From a checkpoint of a small mixture-of-experts model trained on Wikipedia.
Size: 8 layers, width 448, vocabulary 16384, 64.1M parameters.
Experts: 96 experts in each of 6 layers, 64 SwiGLU neurons an expert, a sigmoid router.
Training: a variant of Muon for the experts, 319M tokens, 5453 steps.
Below are experts of layer 4 (counted from 0) of a mixture-of-experts language model. Rows are named gate (a neuron's input weights, with its number), up (a neuron's input weights, with its number) and show model dimensions 0-111. Each number is 50 + 15 x the weight over its row's rms, rounded and kept within 0 to 99.
Before each expert's rows: a language model's description of what the expert responds to. This comes from a sample of Wikipedia text that the model never trained on.

# expert 6
Description: Month names and prepositions
gate0:43 47 74 32 38 58 46 17 47 60 68 45 35 32 47 50 31 35 22 40 57 55 50 42 59 39 42 53 40 57 33 61 53 33 59 37 47 39 49 40 39 55 42 38 67 41 71 54 45 56 56 42 41 53 54 47 57 82 47 77 48 34 46 69 76 37 24 61 74 44 41 44 80 52 63 67 46 75 45 35 49 67 37 55 38 47 61 54 61 80 50 56 26 58 58 46 43 58 23 54 41 54 39 75 45 48 41 34 67 45 41 46
up0:39 43 22 44 48 59 72 58 28 60 63 38 49 28 39 10 49 53 56 59 24 39 40 65 42 39 59 18 37 53 38 46 47 62 57 62 27 28 39 52 45 36 43 55 53 52 28 61 49 57 52 32 33 40 84 18 54 15 41 66 33 72 70 40 69 62 45 36 39 52 77 55 78 62 39 66 52 69 51 71 22 51 60 37 48 56 75 54 50 52 53 00 67 51 33 57 70 50 36 59 53 06 51 77 65 29 32 31 17 60 28 60

# expert 32
Description: Years and verbs
gate0:36 77 57 48 46 47 64 32 76 60 53 40 50 67 50 15 64 78 50 50 67 60 27 40 69 40 63 65 32 55 63 55 58 37 62 68 44 32 37 58 44 47 75 59 77 63 36 56 34 20 44 31 52 63 59 69 65 62 44 34 29 50 46 42 29 56 39 34 45 44 61 72 42 33 49 42 58 53 51 38 53 70 47 57 72 42 64 58 41 46 47 64 55 60 39 44 58 39 57 51 58 84 49 64 43 36 54 75 48 36 65 34
up0:45 41 42 78 55 69 57 68 37 48 38 50 53 59 24 24 56 99 56 67 23 52 38 53 40 42 50 86 50 61 60 46 53 72 44 58 39 65 45 60 58 35 44 72 24 72 36 34 50 62 46 53 63 58 51 57 45 51 54 31 41 50 56 53 28 54 21 52 37 46 28 64 64 27 47 56 42 26 44 56 53 54 35 18 78 46 56 84 45 50 63 32 70 62 32 50 49 36 51 55 40 52 37 52 28 56 51 61 60 79 27 41

# expert 37
Description: Name and place endings
gate0:51 42 72 47 48 48 41 39 69 50 68 51 50 57 58 50 45 75 70 48 71 51 48 39 45 28 23 66 41 43 62 50 56 48 64 46 63 50 34 39 58 61 26 65 28 74 76 45 58 67 72 64 30 71 32 49 68 29 53 60 75 31 52 29 64 61 65 39 21 49 39 39 62 13 18 56 47 27 55 50 57 68 00 75 78 57 54 84 25 57 49 43 62 64 73 86 44 62 37 39 45 40 59 53 40 37 55 35 48 68 48 59
up0:48 19 47 79 69 56 32 47 50 70 35 29 18 54 80 44 37 48 48 31 52 53 60 64 62 57 65 63 49 25 46 62 40 41 56 40 52 52 45 20 45 26 67 27 48 35 40 82 42 70 69 58 69 69 48 49 87 37 59 43 55 78 41 36 30 34 43 35 56 56 40 71 36 39 53 56 51 54 72 43 38 47 16 55 72 54 43 26 40 45 42 69 30 48 42 55 59 55 34 78 55 48 50 39 46 30 37 60 53 46 67 70

# expert 49
Description: Semicolons in lists
gate0:50 21 50 44 50 38 71 41 58 79 57 38 66 31 23 58 65 34 49 51 49 37 84 34 40 40 78 46 54 86 63 63 53 60 57 14 40 45 42 38 59 53 62 58 74 48 47 60 63 41 51 24 48 29 43 82 68 28 85 55 48 35 35 42 47 88 43 60 39 46 44 72 57 42 46 40 60 35 46 44 41 71 45 70 25 37 39 53 57 32 52 38 51 31 46 13 61 71 32 28 43 51 46 88 53 55 58 55 42 74 48 72
up0:53 64 46 62 23 19 51 54 46 40 55 40 28 59 73 23 48 65 30 53 52 44 66 67 52 79 33 57 48 26 50 50 46 60 39 65 56 38 56 39 49 20 42 38 40 63 39 57 47 49 26 79 26 65 31 38 49 86 46 74 67 35 43 61 34 34 45 64 27 53 49 24 38 22 52 36 19 49 42 55 41 44 52 37 55 53 60 58 60 53 99 42 63 93 46 74 72 82 56 59 64 74 46 29 43 37 38 30 64 24 56 48

# expert 63
Description: Prepositions after nouns
gate0:40 82 50 47 64 15 18 57 52 33 79 43 65 95 40 43 47 35 55 69 55 48 21 62 52 50 65 52 54 09 55 60 45 63 55 52 59 43 62 39 48 51 86 61 34 48 20 17 49 41 47 75 51 36 43 49 66 43 60 50 53 61 29 40 44 61 44 46 85 51 49 50 78 41 56 24 69 39 56 76 68 52 57 64 71 52 42 52 51 59 37 57 32 04 35 88 39 58 68 34 35 71 47 56 68 61 47 43 55 74 63 48
up0:55 60 59 36 86 28 49 54 64 56 64 45 72 32 07 43 46 36 58 50 49 67 54 58 77 42 37 55 28 45 80 62 61 56 58 54 61 40 60 46 56 54 52 54 75 48 12 53 49 59 57 37 74 56 28 49 53 64 55 37 58 44 51 45 33 58 50 53 74 48 70 58 56 45 27 66 64 35 28 26 26 53 43 57 31 56 34 49 43 49 38 20 63 64 57 66 63 64 48 61 44 29 83 60 58 66 36 67 82 68 83 19

# expert 54
Description: Linking words in prose
gate0:45 41 43 75 61 48 80 50 47 86 56 48 79 33 59 62 64 60 29 12 62 68 61 49 55 35 52 56 37 59 44 50 58 45 55 70 37 66 36 49 40 68 40 46 54 51 84 76 57 39 57 50 61 45 86 64 83 53 54 32 52 58 45 36 46 46 24 54 45 50 64 35 35 44 82 50 64 45 54 64 64 44 51 41 52 68 50 39 89 60 83 57 67 59 72 46 24 68 47 55 51 59 52 57 44 54 17 26 36 67 69 30
up0:56 28 72 57 73 75 52 24 27 52 54 27 52 78 50 72 43 52 48 08 42 50 36 38 51 17 68 27 52 07 44 54 46 77 40 62 64 25 49 41 58 47 61 35 74 42 65 20 47 70 80 40 73 40 47 36 51 62 49 56 55 46 31 69 52 52 33 36 35 57 55 55 54 91 28 27 41 43 30 35 54 44 46 41 53 73 47 55 62 25 68 64 55 61 26 68 41 41 58 39 49 62 46 57 76 56 65 33 66 48 45 71

# expert 45
Description: Word-start fragments, line breaks
gate0:52 55 18 83 38 58 47 60 50 62 40 45 50 54 33 49 55 51 29 54 48 56 73 52 47 61 76 57 54 39 52 70 53 45 58 67 57 54 49 48 51 50 38 57 91 52 46 47 62 60 48 42 52 70 56 39 19 29 43 43 68 51 37 52 32 39 49 37 54 35 58 60 13 54 30 28 40 29 54 50 69 58 79 41 58 46 24 11 64 46 38 36 42 50 64 43 65 69 51 25 42 45 52 59 65 33 33 58 37 65 43 60
up0:39 74 52 45 34 66 49 45 51 69 48 48 44 47 21 42 61 56 70 60 41 59 52 37 50 28 60 30 45 53 37 39 51 52 36 61 53 92 20 37 55 37 47 43 81 66 85 75 62 40 25 38 38 66 29 89 40 41 56 38 40 47 43 58 37 55 57 56 45 44 67 56 57 34 44 46 34 49 51 57 37 68 48 44 58 56 55 45 60 54 43 78 46 64 59 30 44 31 56 81 49 53 45 42 48 52 38 59 33 26 60 54

# expert 24
Description: Table cell separators
gate0:46 70 57 54 54 46 41 58 54 84 64 57 55 50 57 50 36 19 53 46 45 40 70 17 42 74 54 53 56 41 57 80 59 28 66 53 50 73 34 33 47 38 54 35 69 36 26 53 47 51 39 46 36 59 55 77 35 57 56 58 56 57 47 60 53 36 53 43 35 50 70 46 48 46 49 52 41 25 62 59 44 36 39 51 64 42 36 58 31 39 51 38 59 89 42 63 54 26 68 52 67 64 75 43 44 91 53 53 60 60 59 31
up0:56 52 37 53 78 54 54 36 57 47 50 47 68 02 44 56 65 69 71 37 54 58 47 59 61 53 56 48 47 54 38 54 56 44 38 62 57 29 70 55 59 62 64 26 73 60 78 60 52 49 49 60 46 23 29 83 55 49 39 47 60 52 45 55 53 62 49 60 33 57 32 40 64 60 68 54 27 52 57 41 57 68 40 41 18 30 35 50 46 51 65 81 50 42 59 54 38 50 40 67 39 51 32 50 36 54 69 70 50 60 47 53

# expert 3
Description: "an"/"in" word pieces
gate0:32 46 03 49 42 45 38 51 26 30 58 32 37 56 41 39 42 63 70 42 77 46 51 08 47 83 38 52 60 50 92 46 54 37 46 44 57 20 34 29 49 68 31 72 50 51 28 18 27 56 55 41 23 53 62 35 58 22 47 59 48 72 25 55 55 42 65 60 67 49 47 64 61 63 48 44 72 67 38 62 47 59 66 76 64 70 60 57 22 32 49 61 95 69 39 68 57 25 43 59 54 41 48 48 45 64 38 45 25 59 48 48
up0:54 96 62 28 62 28 46 68 31 73 44 77 64 53 70 65 32 45 44 72 26 36 52 54 28 62 68 71 43 43 38 57 47 45 42 60 46 62 48 48 49 36 37 52 56 55 56 50 43 66 54 45 64 47 49 66 51 60 48 54 55 72 41 56 26 09 24 31 63 51 54 32 47 48 56 66 56 32 49 49 55 42 54 48 25 50 65 66 42 33 41 28 50 54 69 55 79 45 61 67 50 47 24 35 69 44 52 59 37 50 45 64

# expert 58
Description: Line-start list markers
gate0:70 53 54 54 64 32 47 69 34 52 42 37 57 60 63 50 63 50 60 50 34 45 53 75 74 51 80 56 22 55 41 56 54 41 48 51 59 70 42 53 42 64 57 35 77 41 32 47 51 61 41 44 71 32 42 68 66 39 70 30 28 51 46 48 61 57 32 60 36 53 45 51 64 78 34 82 44 73 40 58 47 55 23 52 45 62 67 54 49 56 59 45 71 63 44 49 30 56 21 63 39 38 39 39 54 85 41 65 25 59 38 62
up0:60 48 71 68 42 62 69 35 43 48 49 27 50 57 34 68 45 49 73 48 58 78 78 50 47 31 68 79 56 75 73 57 54 40 57 58 73 41 48 58 52 22 73 47 76 28 52 22 55 31 26 30 45 48 56 65 44 67 62 40 58 40 65 46 46 56 41 13 51 53 27 52 42 38 78 42 41 46 44 34 55 49 39 18 38 57 58 53 58 36 49 49 68 30 38 32 58 56 40 49 63 32 73 46 36 56 51 57 50 43 69 28

# expert 4
Description: Sentence-final punctuation, years
gate0:37 41 45 66 27 32 36 48 54 63 24 39 48 46 66 46 54 44 51 47 46 40 56 71 64 51 31 61 42 53 56 38 52 41 49 44 68 30 42 60 66 28 36 61 47 46 53 31 28 41 54 32 42 73 39 30 65 51 71 42 71 55 28 63 91 63 36 55 48 48 67 40 48 80 64 48 28 35 47 38 45 50 83 61 63 41 52 43 37 68 61 10 60 54 46 55 23 54 33 36 65 32 67 58 44 61 43 28 50 51 37 26
up0:43 50 34 55 51 32 45 67 28 25 57 64 43 24 50 07 66 59 71 61 48 56 43 45 58 26 29 35 70 78 76 50 46 44 58 63 52 29 29 72 59 51 45 54 48 46 83 39 44 46 47 53 46 23 34 35 39 34 52 32 31 52 59 46 40 67 51 37 73 51 75 55 58 67 51 61 64 81 40 63 55 39 51 40 54 60 66 45 29 53 34 42 30 44 60 70 80 54 24 76 43 43 69 73 68 56 56 40 34 41 39 62

# expert 2
Description: Noun-forming suffixes
gate0:12 46 49 52 31 38 46 53 58 74 34 44 35 23 67 41 56 48 62 78 53 63 74 28 73 32 42 49 57 56 65 59 52 56 38 55 71 43 10 23 56 52 28 35 45 30 41 28 56 60 71 56 25 73 54 70 37 39 53 42 47 36 48 44 77 31 55 50 50 48 43 45 33 54 29 50 29 64 55 66 56 48 66 67 99 66 57 72 57 63 38 61 81 52 63 53 57 35 41 68 25 46 71 53 42 62 82 58 65 83 54 37
up0:75 47 48 19 63 41 28 28 27 53 48 58 46 61 45 45 60 34 57 36 62 59 82 61 52 39 34 36 71 51 57 57 49 48 59 68 44 30 52 48 47 20 75 38 45 83 43 14 54 46 43 68 61 60 76 77 61 69 40 58 35 10 67 77 57 51 44 61 34 48 28 38 64 52 26 47 49 41 60 36 37 61 66 89 38 53 45 30 44 45 21 32 48 34 38 32 20 71 30 51 55 31 38 29 43 66 41 46 43 38 57 45

# expert 61
Description: Places and proper names
gate0:56 37 52 57 55 44 56 57 19 39 53 37 22 37 96 41 30 46 46 26 34 31 72 88 76 51 29 53 64 55 61 72 50 46 46 55 43 42 44 64 47 78 84 37 69 59 44 35 34 71 29 46 47 30 72 46 26 61 22 53 58 53 40 54 54 60 55 37 70 44 37 45 57 73 47 54 44 48 59 46 50 56 24 46 64 45 44 73 69 55 32 40 29 21 35 46 42 44 68 54 55 45 59 28 88 36 68 48 75 52 60 55
up0:35 56 38 60 67 37 60 53 43 72 44 69 63 22 28 31 57 46 42 28 70 55 58 41 22 58 80 26 43 83 66 57 64 63 51 52 47 42 49 19 45 44 81 40 33 25 71 46 35 54 65 54 65 33 50 52 71 48 42 83 78 38 27 49 65 25 56 42 63 48 61 65 46 64 52 57 79 24 34 78 32 75 59 42 35 67 62 46 52 48 64 36 80 63 64 57 71 30 49 38 21 40 60 50 56 60 45 64 23 39 26 51

# expert 51
Description: Table column separators
gate0:60 36 39 90 66 45 33 57 47 46 63 47 57 31 53 64 29 50 54 48 55 50 75 59 67 53 60 59 28 74 37 53 57 72 31 56 54 44 25 43 36 43 51 32 14 74 53 47 29 50 32 65 36 42 54 30 99 62 41 54 30 72 26 63 29 28 66 33 37 49 42 57 41 48 56 34 66 58 75 63 78 63 24 73 56 45 46 60 69 42 40 67 39 34 22 37 41 20 69 43 40 47 41 33 67 48 44 79 61 50 43 56
up0:65 37 32 37 23 32 31 55 46 39 41 71 64 31 75 54 32 23 58 79 60 40 31 41 64 76 52 58 43 64 67 62 36 32 41 48 61 42 38 79 49 57 37 47 60 82 42 58 52 50 49 71 46 75 39 44 28 74 48 39 62 47 41 43 78 17 48 70 53 52 66 47 38 49 64 68 54 62 00 41 22 72 66 57 38 51 63 53 73 63 44 42 53 62 38 82 79 75 59 42 50 38 44 32 71 51 73 51 73 50 33 54

# expert 52
Description: Table cell separators
gate0:51 31 36 76 54 71 46 55 27 54 42 26 58 57 54 60 39 46 51 36 76 59 52 47 38 60 31 62 33 69 65 49 55 63 28 38 65 43 15 61 52 60 37 59 53 71 23 51 52 62 29 57 45 61 57 51 62 71 43 29 28 60 24 72 57 81 76 57 53 55 66 60 76 32 60 31 53 47 44 53 45 48 57 41 34 32 66 57 43 26 81 61 69 83 67 56 50 42 13 43 47 19 32 17 66 24 59 52 31 60 40 62
up0:25 64 58 38 47 64 45 63 42 43 65 47 59 52 54 55 47 25 69 65 70 55 56 80 48 32 66 16 48 35 45 44 46 55 42 74 22 60 42 48 35 69 61 67 43 38 57 42 55 41 23 32 49 49 03 61 45 29 70 57 63 43 37 56 54 44 48 41 41 51 55 82 25 64 56 52 52 47 37 77 31 39 70 30 38 16 48 60 45 56 45 50 34 74 46 49 52 60 42 45 44 43 40 65 32 43 35 63 46 37 20 52

# expert 0
Description: Closing quotes and brackets
gate0:18 36 51 63 65 43 44 70 42 54 74 39 34 50 41 41 54 30 54 30 45 26 62 43 44 42 84 53 44 49 22 36 58 53 54 27 50 29 28 22 48 61 46 60 80 46 47 32 44 31 39 26 33 45 52 54 48 38 42 44 51 51 32 56 72 30 12 37 55 55 33 97 31 58 26 53 57 49 48 43 29 38 12 63 46 70 42 39 53 60 50 56 47 90 53 51 47 36 72 37 51 56 76 62 42 45 21 50 14 71 28 40
up0:55 54 41 31 49 33 64 40 67 32 44 40 44 42 36 77 54 55 49 54 42 34 46 25 69 40 73 56 57 14 45 62 55 60 48 57 43 45 67 76 60 43 40 38 50 61 51 45 45 29 68 39 70 45 42 48 39 63 55 13 47 51 64 30 56 44 61 52 65 49 84 52 66 49 61 53 35 50 28 47 54 66 42 44 42 59 41 37 64 76 36 61 25 43 46 45 20 50 34 59 36 44 65 68 45 64 53 68 37 64 72 68

# expert 23
Description: Numbers in data
gate0:57 67 75 45 67 31 61 51 37 64 48 31 47 38 55 27 54 66 63 28 57 90 46 74 46 25 76 40 34 42 81 40 46 63 71 53 37 74 39 41 57 77 44 56 62 70 43 65 49 36 19 70 57 31 37 41 44 30 56 44 53 84 68 48 39 64 48 46 51 48 46 52 55 58 23 65 45 60 53 39 54 50 12 50 26 57 69 47 62 71 59 57 31 51 54 64 48 68 38 46 49 44 27 56 50 56 65 25 42 51 53 62
up0:47 48 60 02 52 39 39 50 68 46 47 51 54 44 56 58 48 40 36 49 74 35 42 47 52 44 36 54 76 51 28 50 49 58 31 45 66 56 45 51 60 45 72 59 37 66 37 28 68 74 51 42 42 59 50 57 40 29 30 43 41 65 66 58 37 57 63 14 68 43 58 56 41 49 58 79 48 75 49 45 55 51 43 63 59 33 80 31 45 40 27 60 29 79 29 22 60 55 34 80 74 49 22 50 42 65 57 50 53 40 62 37

# expert 38
Description: Inner word pieces
gate0:37 26 61 74 41 67 53 29 36 59 57 18 46 19 37 68 79 70 52 41 34 58 37 29 32 63 60 29 36 62 29 68 62 46 47 47 68 49 00 50 40 49 46 43 71 51 20 40 31 49 59 53 43 48 34 60 42 28 63 47 49 50 58 42 58 81 51 32 65 49 42 44 45 43 51 52 53 52 59 63 47 32 38 00 38 33 67 35 38 69 59 56 58 33 34 66 42 70 49 48 56 55 55 61 26 62 32 34 31 65 70 68
up0:35 57 31 18 53 74 76 43 71 63 38 49 49 61 77 30 29 47 50 56 11 45 55 13 53 59 53 51 39 50 33 32 47 28 67 49 54 22 47 72 60 53 47 73 58 45 48 48 58 51 51 50 63 52 55 37 55 19 63 56 58 47 63 60 67 40 39 44 46 53 37 29 22 71 71 75 44 58 31 31 20 18 31 61 56 35 40 48 66 86 71 76 69 67 44 56 66 71 50 35 40 36 65 63 53 57 55 52 10 44 74 39

# expert 56
Description: Surname word endings
gate0:44 20 65 60 41 36 29 24 64 72 51 30 39 24 48 54 64 72 28 60 28 64 38 45 44 53 53 62 48 59 45 61 48 22 33 56 47 42 19 44 34 71 34 31 25 60 66 39 23 29 40 60 84 35 66 60 53 25 69 24 65 82 48 38 68 53 35 41 59 50 57 42 70 34 44 36 56 66 18 70 63 39 57 63 44 57 40 59 57 42 42 46 31 70 52 61 68 41 56 43 39 54 52 72 33 48 07 13 39 29 53 48
up0:59 14 37 36 47 48 27 54 36 79 71 67 57 41 51 52 44 51 65 62 48 46 52 38 43 50 57 65 36 69 23 62 59 29 39 21 35 75 41 45 49 47 44 34 52 31 39 43 59 42 46 68 39 44 42 34 43 54 33 68 50 56 47 68 44 45 65 39 57 47 71 51 78 65 48 68 40 57 50 60 78 43 84 44 31 49 71 64 32 59 28 34 45 62 45 09 45 46 37 56 44 54 55 44 49 65 66 68 41 61 62 37